Weights of a small mixture-of-experts language model, trained from scratch on English Wikipedia: a sigmoid router.
Below are experts of layer 3 (counted from 0) of a mixture-of-experts language model. Rows are named router (the router's row for the expert), gate (a neuron's input weights, with its number), up (a neuron's input weights, with its number) and show model dimensions 48-95. Each number is 500 + 40 x the weight over its row's rms, rounded and kept within 0 to 999. Numbers have three digits each.
Before each expert's rows: a language model's description of what the expert responds to. This comes from a sample of Wikipedia text that the model never trained on.

# expert 6
Punctuation, table pipes and common function words, strongest on the dash opening each infobox line after a line break; also commas, periods, the, and.
router:605450528472481458555502470519501521536511430575505469468499533504569463488504528525467445527528583503533503499554512436462531560540527560491545
gate0:467428492511513511511477478432545471496530510474506478544504525481525409533504428514473472496526507473545546550491487513481537431510549483498535
up0:457509456452537561500556499566454494565519511493572482442446501456535495500496484496531458451467492500571531531517510493447445458524500554461521
gate1:502475554592489480457528448475458559499443456526500550464504600551528451475486533400455494525513505504451542513501521491460453492543488494529548
up1:494522481589518552548508545491559503514560491469449556599573447518420579560492467503537504513522496554517480506429535476487515488468425447453480
gate2:448488417505483504490528519403514492515556480454425518460460478511535529465514484513531466483468502478463530490495523469433532512490512504520496
up2:512478469512558456557435473437511518488516441442561462481562451513474505486507549438487426486520564486472501478464529535557510462564485503486448
gate3:549438500540517475545528559503439518460536508532573508542574509571497458530508542406492577505581527464534513556542473473466481479463484519544457
up3:523571524474478501512476460484433439469490546464493457509512565491457425564531547517478500503570542520537475499539463538517459461532467500539591
gate4:536510492479562518574532554477516470415487506480525581570526520524519429477593520484527534466471542468546602474526482525518487562488478534558497
up4:451505540467479483517486482379565506583501518408567460462468482484492517486480481483495478503496520532459496502509490515452440431447531500452482
gate5:515464532504489433503476498483477502464481431493553454412533543416577504506467527520479518565535543468504514459577508504485507488526508527510464
up5:544494574487557540440507522496534545480470512529447532516545431536536530463532539466530510506484550495485508555469468482496493482562448495459593
gate6:558513481495468494501525482506480617537465463494544492475557505539496495551466471499491428494503515553522504500479479604519415440468470482546514
up6:500494507544509512478466482498527460455529530554476499476596443533453487496526505419510490489481406537541609476504494522559510586533444437539495
gate7:496510557478510438613527489429448543503469469516514518526495565544508498498474535461502498550469519471527584485502500518453509475475526514507500
up7:543461594622508554410533532434552539528475499488496486480458502541531444484527547462490485523490521503518479469528537530474530520483554467567525
gate8:407480540484518560521481428474523464498470517490568484548518503463529491495467570550445476536496516511491465505530507424545476512529565465494546
up8:457443461513521471522547450494490547496593540564495565515475494462541537509528556482426444522497505550538564468530540567510576456468556557451533
gate9:495506496476478469570505510408439498577533548493503529441479466493501469455529494489529534539429491520513455522475481542455476459508529491513534
up9:525461512464540558513575417547536473496523502441544488428459469514491562475472429498436529533544520537579476498537438509467457522551525503514495
gate10:442496534482459520462463534495469524554485489532497444466475475533465558434527461452427462503493472484470529455494492511503441527497535559528510
up10:455451517522493520488385458480455513595413521472522513495498456500493505529484489485458549491525492437550430538474533495488488516560434503506597
gate11:512493474521454511526552543488573500525545478501517532428502499493544422551515478459521537488525483501519494512538460494490493552489513497442546
up11:481519489516465525506520526540480509517489518484632468428496447473455505433489515463460497533408473513412449561504530465534540461484423562570478
gate12:502444521503458485471460428408530555533485524516495448521473433449502459484457557548514491566458480580530500542554484453553490478534441512502500
up12:487441461502528541558489539472489476522483456483437503551525459467530419452447450496554448501531543521578473561539514533502456537477516464511472
gate13:471474477517462529515473537465535518504468464571515421529537484534568478569447559465453510562514472505536478473477525581483491545535497548432512
up13:530512522553540511498528495535462488546498555501505504489469525458459533551474446501474456535466544493521435520541568541447508507563598494482531
gate14:511519533398575481503525521456479527544504437565521474501492552564524496528532538480490509508490583550569510469474484522481552475545474479465525
up14:495551490499514496492473446489537550470469552479494536514423486453533488478537483561578490535470576461472487488412536489487483483489455458536507
gate15:555515493501543480532475511561574537492566470471547578498495476528515446511547465513508512443541476522470523492501479459468478509473506471491450
up15:464493483528520591462457510495505500409496529468500492536511486508475526505506473491509539468498536450484593527556474486528536499512562459587497
gate16:556476487488624443529446478517411502550443466541464486520471499500483525499516491496501434526473568497462526539524508457455431485489506525489528
up16:513496499483456473496458493510548542484487492590485546498543572450526526544498502480470446483489481478489528425466494454469532490562552530517586
gate17:595458450430525448485555456547486536502493535495527501553452456537538434474483475522475518541481516594518528571546447500486471480568495573525465
up17:517439478604570520495464538593505474503424508478451519474493457465583545535501461480536512521486436510546463552528481533490547546476559506565516
gate18:551545494513569481476522531493477473502521496435505493502487497582537461487495498522468506502509531444578440467476545535526544502520461589565440
up18:528552483358514430471515537498445426472449485511502528447566548453430494522501544508497505473514471489530522504473473469493480518519516469511450
gate19:561511487507505453531501526526529515483540489456515448532539568573590475539495552532462500424523510549557504413456501550453453485447495495498576
up19:449553378475538555522555466536546556470494568498532493580452459492565545504456457501531499510464523495495586559507515451518542521449498458524488

# expert 18
Pieces right after a capital initial letter, such as E-ar-th, S-ub-ah, Ari-z-ona, T-ig-ers, and initial vowel capitals E, U, O.
router:473511487456541480462441485521471510502551548444441427426499431510453472493531485483605491493487510471531549510495546512520542503631472471472591
gate0:487505430521514462471513494454528462545519474480505499527475483511507496479550459528579452538474543486432521577396552585456559536485520534537513
up0:453479475482490565414522545476472507526487488483574515551513531561525504462484507540485509491515476572513459462502507479431497508510552508455506
gate1:525479496526542505465525511431485490497558499473527508494418536531463552504549441491487460503480488434515510455459525527553531473508516455426474
up1:534487530506520534538538481541437472516485468474501502492530469470448474504493494588438402514465453494503449576464500471526457511449445534475535
gate2:488536482421514530455540465522495534565478561422505498474475516457486416517505439523575569518503565478446536446473445490527498494544466466516468
up2:578520469515473529455531530498532481491518493551459550500459562460490492580505439487497508429506505494472507474516464497471529494485391515453510
gate3:494520553575503511533506472500474541549499550594463516465454433533455457443490468482515589557475483536531513461547482535466502539530432559448594
up3:574498432497571453510547507511582501498501481457536544479482511518478513458520503453499566510534530521526497581480424544502501530537453518597480
gate4:452468506447528528530451482480462543505500535502524537465450504523478459479548499453551544553508478534528564595452581473464552551571474450462539
up4:513494531566475524538456474465521411564429508443521506530453495577448466509455439447450522445470535472537524484472531473581526558427463529465470
gate5:425491515457542517569477562577482550478505485534495447428488468523488474490451461439463555517492498429522477491459515554477496506535461474516502
up5:475518506486568552413477494405471510473473412547497432538465468469526535472477536469454514482492468490465466438531428452572466440465486527515465
gate6:562563476463463441449457487467496455441557549474570491486507491499465432550532486482503563486505459552579500583541602481519566467543503501457499
up6:543572517596487469477519479557483540543485530486468554579448530523526520568561544516462475469451547538536585508479549508563540538551500574547544
gate7:533392468543509457451492450507474405517543468469579507480436477462471448447574523442489499504462509475539573415480485521482476481483462525532513
up7:476506440534491458544523548454412539505465499572456560557481466495458494497490503500468432499551499491516459498508461507485541478476429463551517
gate8:504530515582595519474460464549515516472459515434466430499494458463530462523499531549526497448578527423550556493488490471534527491554455497525535
up8:482482490503489516607520553460424463490489538516561507512442487488478461486503449441490574503487537498474460528558558437472534543451490475490426
gate9:516535504461553470512509525500483505526535535431472526450566454479455517512507465458535472428525533534511559499509550544434511522554437565481452
up9:485491536535477531478466458554431510454513456451521447447534534497550541494498491494593480525540483497486485484560460501460483525424588529531533
gate10:514483520478532523478482493542465526461556519499523469465528474535464405522501479407470442529519500485465489459531510479429492506511527476502568
up10:501476439468423490446549480431581549512471559445497576474489493502479514505476497510536516468506569517468480538472505414539519468499553512458577
gate11:538466495498522459431506505484572494517473514519499521511502545532471577542476497546533529471472503457576544554495593503400459545517526521556480
up11:470554515540512548554509443523549514482497437500534455573438462528547460498496520528542458486562524484508494568492498440492474440563514513528442
gate12:458526486499465463449467522470530575556486459557539479563523470523600515484532485513502471483362471503522562544512463484463512558559511504552595
up12:432474401477452552511520459491538449509475467406481508424477574511444531511500462474583478556536542473489515549500483526475557512467555473551510
gate13:555455520474583570486480514550571508536554523436485487484521496456501601552485477560571444550522459530555450598505499520483523504524542505486518
up13:542570558497509494514481486569500549551497552493592580487542475551522511555527504508542461463487486545473532485529525488519469447495494461549427
gate14:541471558484488510413475525542513514439445457530506468475476554505512567535523412505451413549501455473543557562530483549565477491544448539535525
up14:541481479526482521498446515591471574503470482522552517487552534472553492550549510450478469507400537483441540568475442526495562474522539538485516
gate15:547524541467512461511547413469526506482549544497547452472466401495538454468562523512568497519452472519527544562435507512566542547543525508495499
up15:512494548495491477453425520464498520429494513459522456457472576593514454479492480541495493526545533449493503487408559560475503530581504510531515
gate16:469461487407515494551495517511515571490490511510479531457477525534418533539517583493560483448516541443491540487516564518520513511568540452536547
up16:468509472522534498514596473547486547537491508531542525486508449533535472447510501501472522426433476550502499521592501550453534509480502562473480
gate17:507481534427477527508485503554530491503466528488438453493437492454465501487544480490492498445532454454513462490458555560447551515580522491439557
up17:465489524483572467485476447485512439439544481497454473529480473513563515469472449547506510559526572448501557525483454428436563505520543472514513
gate18:496519472461538469502475462502477482481527498448537405453513570497483528484563436493552490451493451445467562464479475489501537514522558499556537
up18:545518492508494464566566525463501507541510524492471473460513505440522551518512476492504493484540525534467469474535467504445546561419505470490525
gate19:516515493486516488462476454435510477497515502495462472521457509480485417450566455467544523510535548436571501497500525538460487392554464507557504
up19:416473445524529528491472521562547547521489550557458497489544525503489509526610471539504495434445492490530456556461445479525407480514413513529541

# expert 21
Short inner word pieces, often f, b, p, v or ig, as in McGonigal, neighboring, siblings, plus en dashes.
router:463565462479549413439469530449474508478631473402506393502548449492493462458476517483576529517471503493510523520504544511496512512501449530406479
gate0:457542499471455475459458461523513457467487495445448433531545524498504461514494558466539499530505477484541440411501451503497531542528524475500474
up0:421493433500468511436455504510492505502554483533464551530554497490511500438487441537509464483471519476487532481472498528541481470442527531540467
gate1:463484512488500392501466594482521495475477461488504477473525513539543479477485529507524536535452477538464508538480519570418485467497466504462478
up1:487462464487499424555483524456438549512486540502487486473452483516549474590519477516521488516547515498450473524535534477521492474516482522491447
gate2:539514447476520485463557527412532481535556450468516497491499501490523487526531460475579503502558507486462548439491518487464484497446476493410504
up2:510432442477537522486549460481547548434468546458472497561540478464474568484517434478521564459493463546498555466479500568513513504488574452468422
gate3:509565457553435545505452453528447575538603569518540495450499584491516454446518448461504492520513488475517507493483523427499524572498446492477429
up3:468511531505465516522523446429482476468553548504439495443483521526491519511485542537502477517487529397594448459563492516469501508451549462488473
gate4:459483453471460450514563545491452506447527441519557406488458540510503461564491520455553468480470507464467525505538467530439549448508491511537538
up4:505515454423491489479517501478502490436507517513524545496498486503544537515488484401485529555412530514478505540478519467467505531486425532461451
gate5:499546511440574485476383519467521516473539508403471507531518585519562507468535456487534481524505513542549426458482517573418505517414501524546492
up5:431460491477471550560563554476558528581475544542544559507556424497478563570467498514549571493537480512516578536516500445520497556522476510522516
gate6:485477495441527608465494514480550449485491515439500377483466568475477471495458502430551488556516565388485473482470535536471508500461505496548461
up6:520553517451452552475499466533474410503536504472495501433517442495483563543506446481525560503477492467525484546520507476512432469425558474412477
gate7:522551518583486432478494463563445551510560517578432402488466495472499542488505476523508543493518494557502503481543536439470540511479503606424495
up7:496516514445457520493519512569472481526543473524570534551436589428491477488508567539492502396548500493511570468459502520496445462515511514470518
gate8:518538462524512504529436524554530458480575529413530455459531545392490495497522525472584547476452515451564502488485519479551523500456534473435524
up8:429468440486508539476515521482540555510508494478532465553544485467577477529473536514452598446475403504454544497541524466493546519516545478497509
gate9:515495499540525442491502521512494522453459492435460467526504472509404495501435560582507502575468470489471498485493494559459464482425503501557539
up9:593461526517458447480534519450504529509526501453501492506521489446467565397510487473433515497559472484511585482500518460456531520483519441432576
gate10:477488501487558543438481492402522473543518428434516527493470462514426494398511464534535513580550553519506503501512511501411405522512449468476487
up10:584410509511516556473547528506543412478505568523505479538557462535517509533555486565484500460490481515423457504526507491479554510479526504536514
gate11:517482493454480495498543477495478506502527572456460497531529496527487439461499500467481521515584521547515514515484511518462527521557532426482465
up11:557484547434447444431468459499570527509455530501562454509520527460483484502435474468444504561551526498488529531432503562480467550501477524500482
gate12:526435455475418472503517506450470595554557496423479490437449516442470497548493486521468493466466580485486565462527490569546534486494526459448521
up12:527522471490523491468628504463513500483469475493480513561518450523539569489469426569537458529520448460472489460509524536491537501522531497504479
gate13:531528527540547429474473564454479482517503475461504518540592522499494519522496502433442485482440520481527425473537529417547550535551465500451500
up13:468498500475543531537486556489540475501533507457520476533501581551435533471534507485453478438453482494565434444460555486553547526500549455547415
gate14:492526463512535438430438537449472508481454463460543486509517473543509515512511519520564513620574548507493529457533489428537497388504468549456491
up14:498481467462454475503476494428490614548474541507502481489533488496468508509503528538549535508524548602473493581504492569497467494512490555565474
gate15:567521421507578425500476527455498480538482457528477478503483556499510485424541480463550552541488478493556531481535542471485507519439515547493465
up15:504501458506423569556550496537527530500466514562543467534537520535480486507521505489459556511495460525544405481486498534548507486522586490557469
gate16:498447541517564476508530500426424457609528427550502476525454465470437493478520520515541557561479541534499561532460537511431513521469504462480545
up16:478542510416505432466448409554553422508524443480535539539500533493484546499460434526485563455503568505475513473516452527488530453516473466525488
gate17:530491532447562445548467543448550434458508455464443490510561498460570509402560519457495496519580474546534490429520562489555522476485451490455448
up17:520449504472479522511594554503547512469525515458430533448493546495519477493465456553495481492543491500515482560453491492503477587520517464597541
gate18:513526398630545467502555470518495526568512464468502470509524501499541469518531488482469532470549485503479579469553561545452481516569491527458461
up18:469474514451472513568611517429547487510526527529494524422562500473526561491503523491431447516429416493523536506494406525520448542555559466512534
gate19:514539482456471434475533528522638516493521511496505573503516531516446497447480437508531489511482494464504470459410502461508556481523532598417492
up19:420486559552603462484516460482582488533533466424510568532505543449511430524441526441506546552468527504514466484531521540469493517509477505503480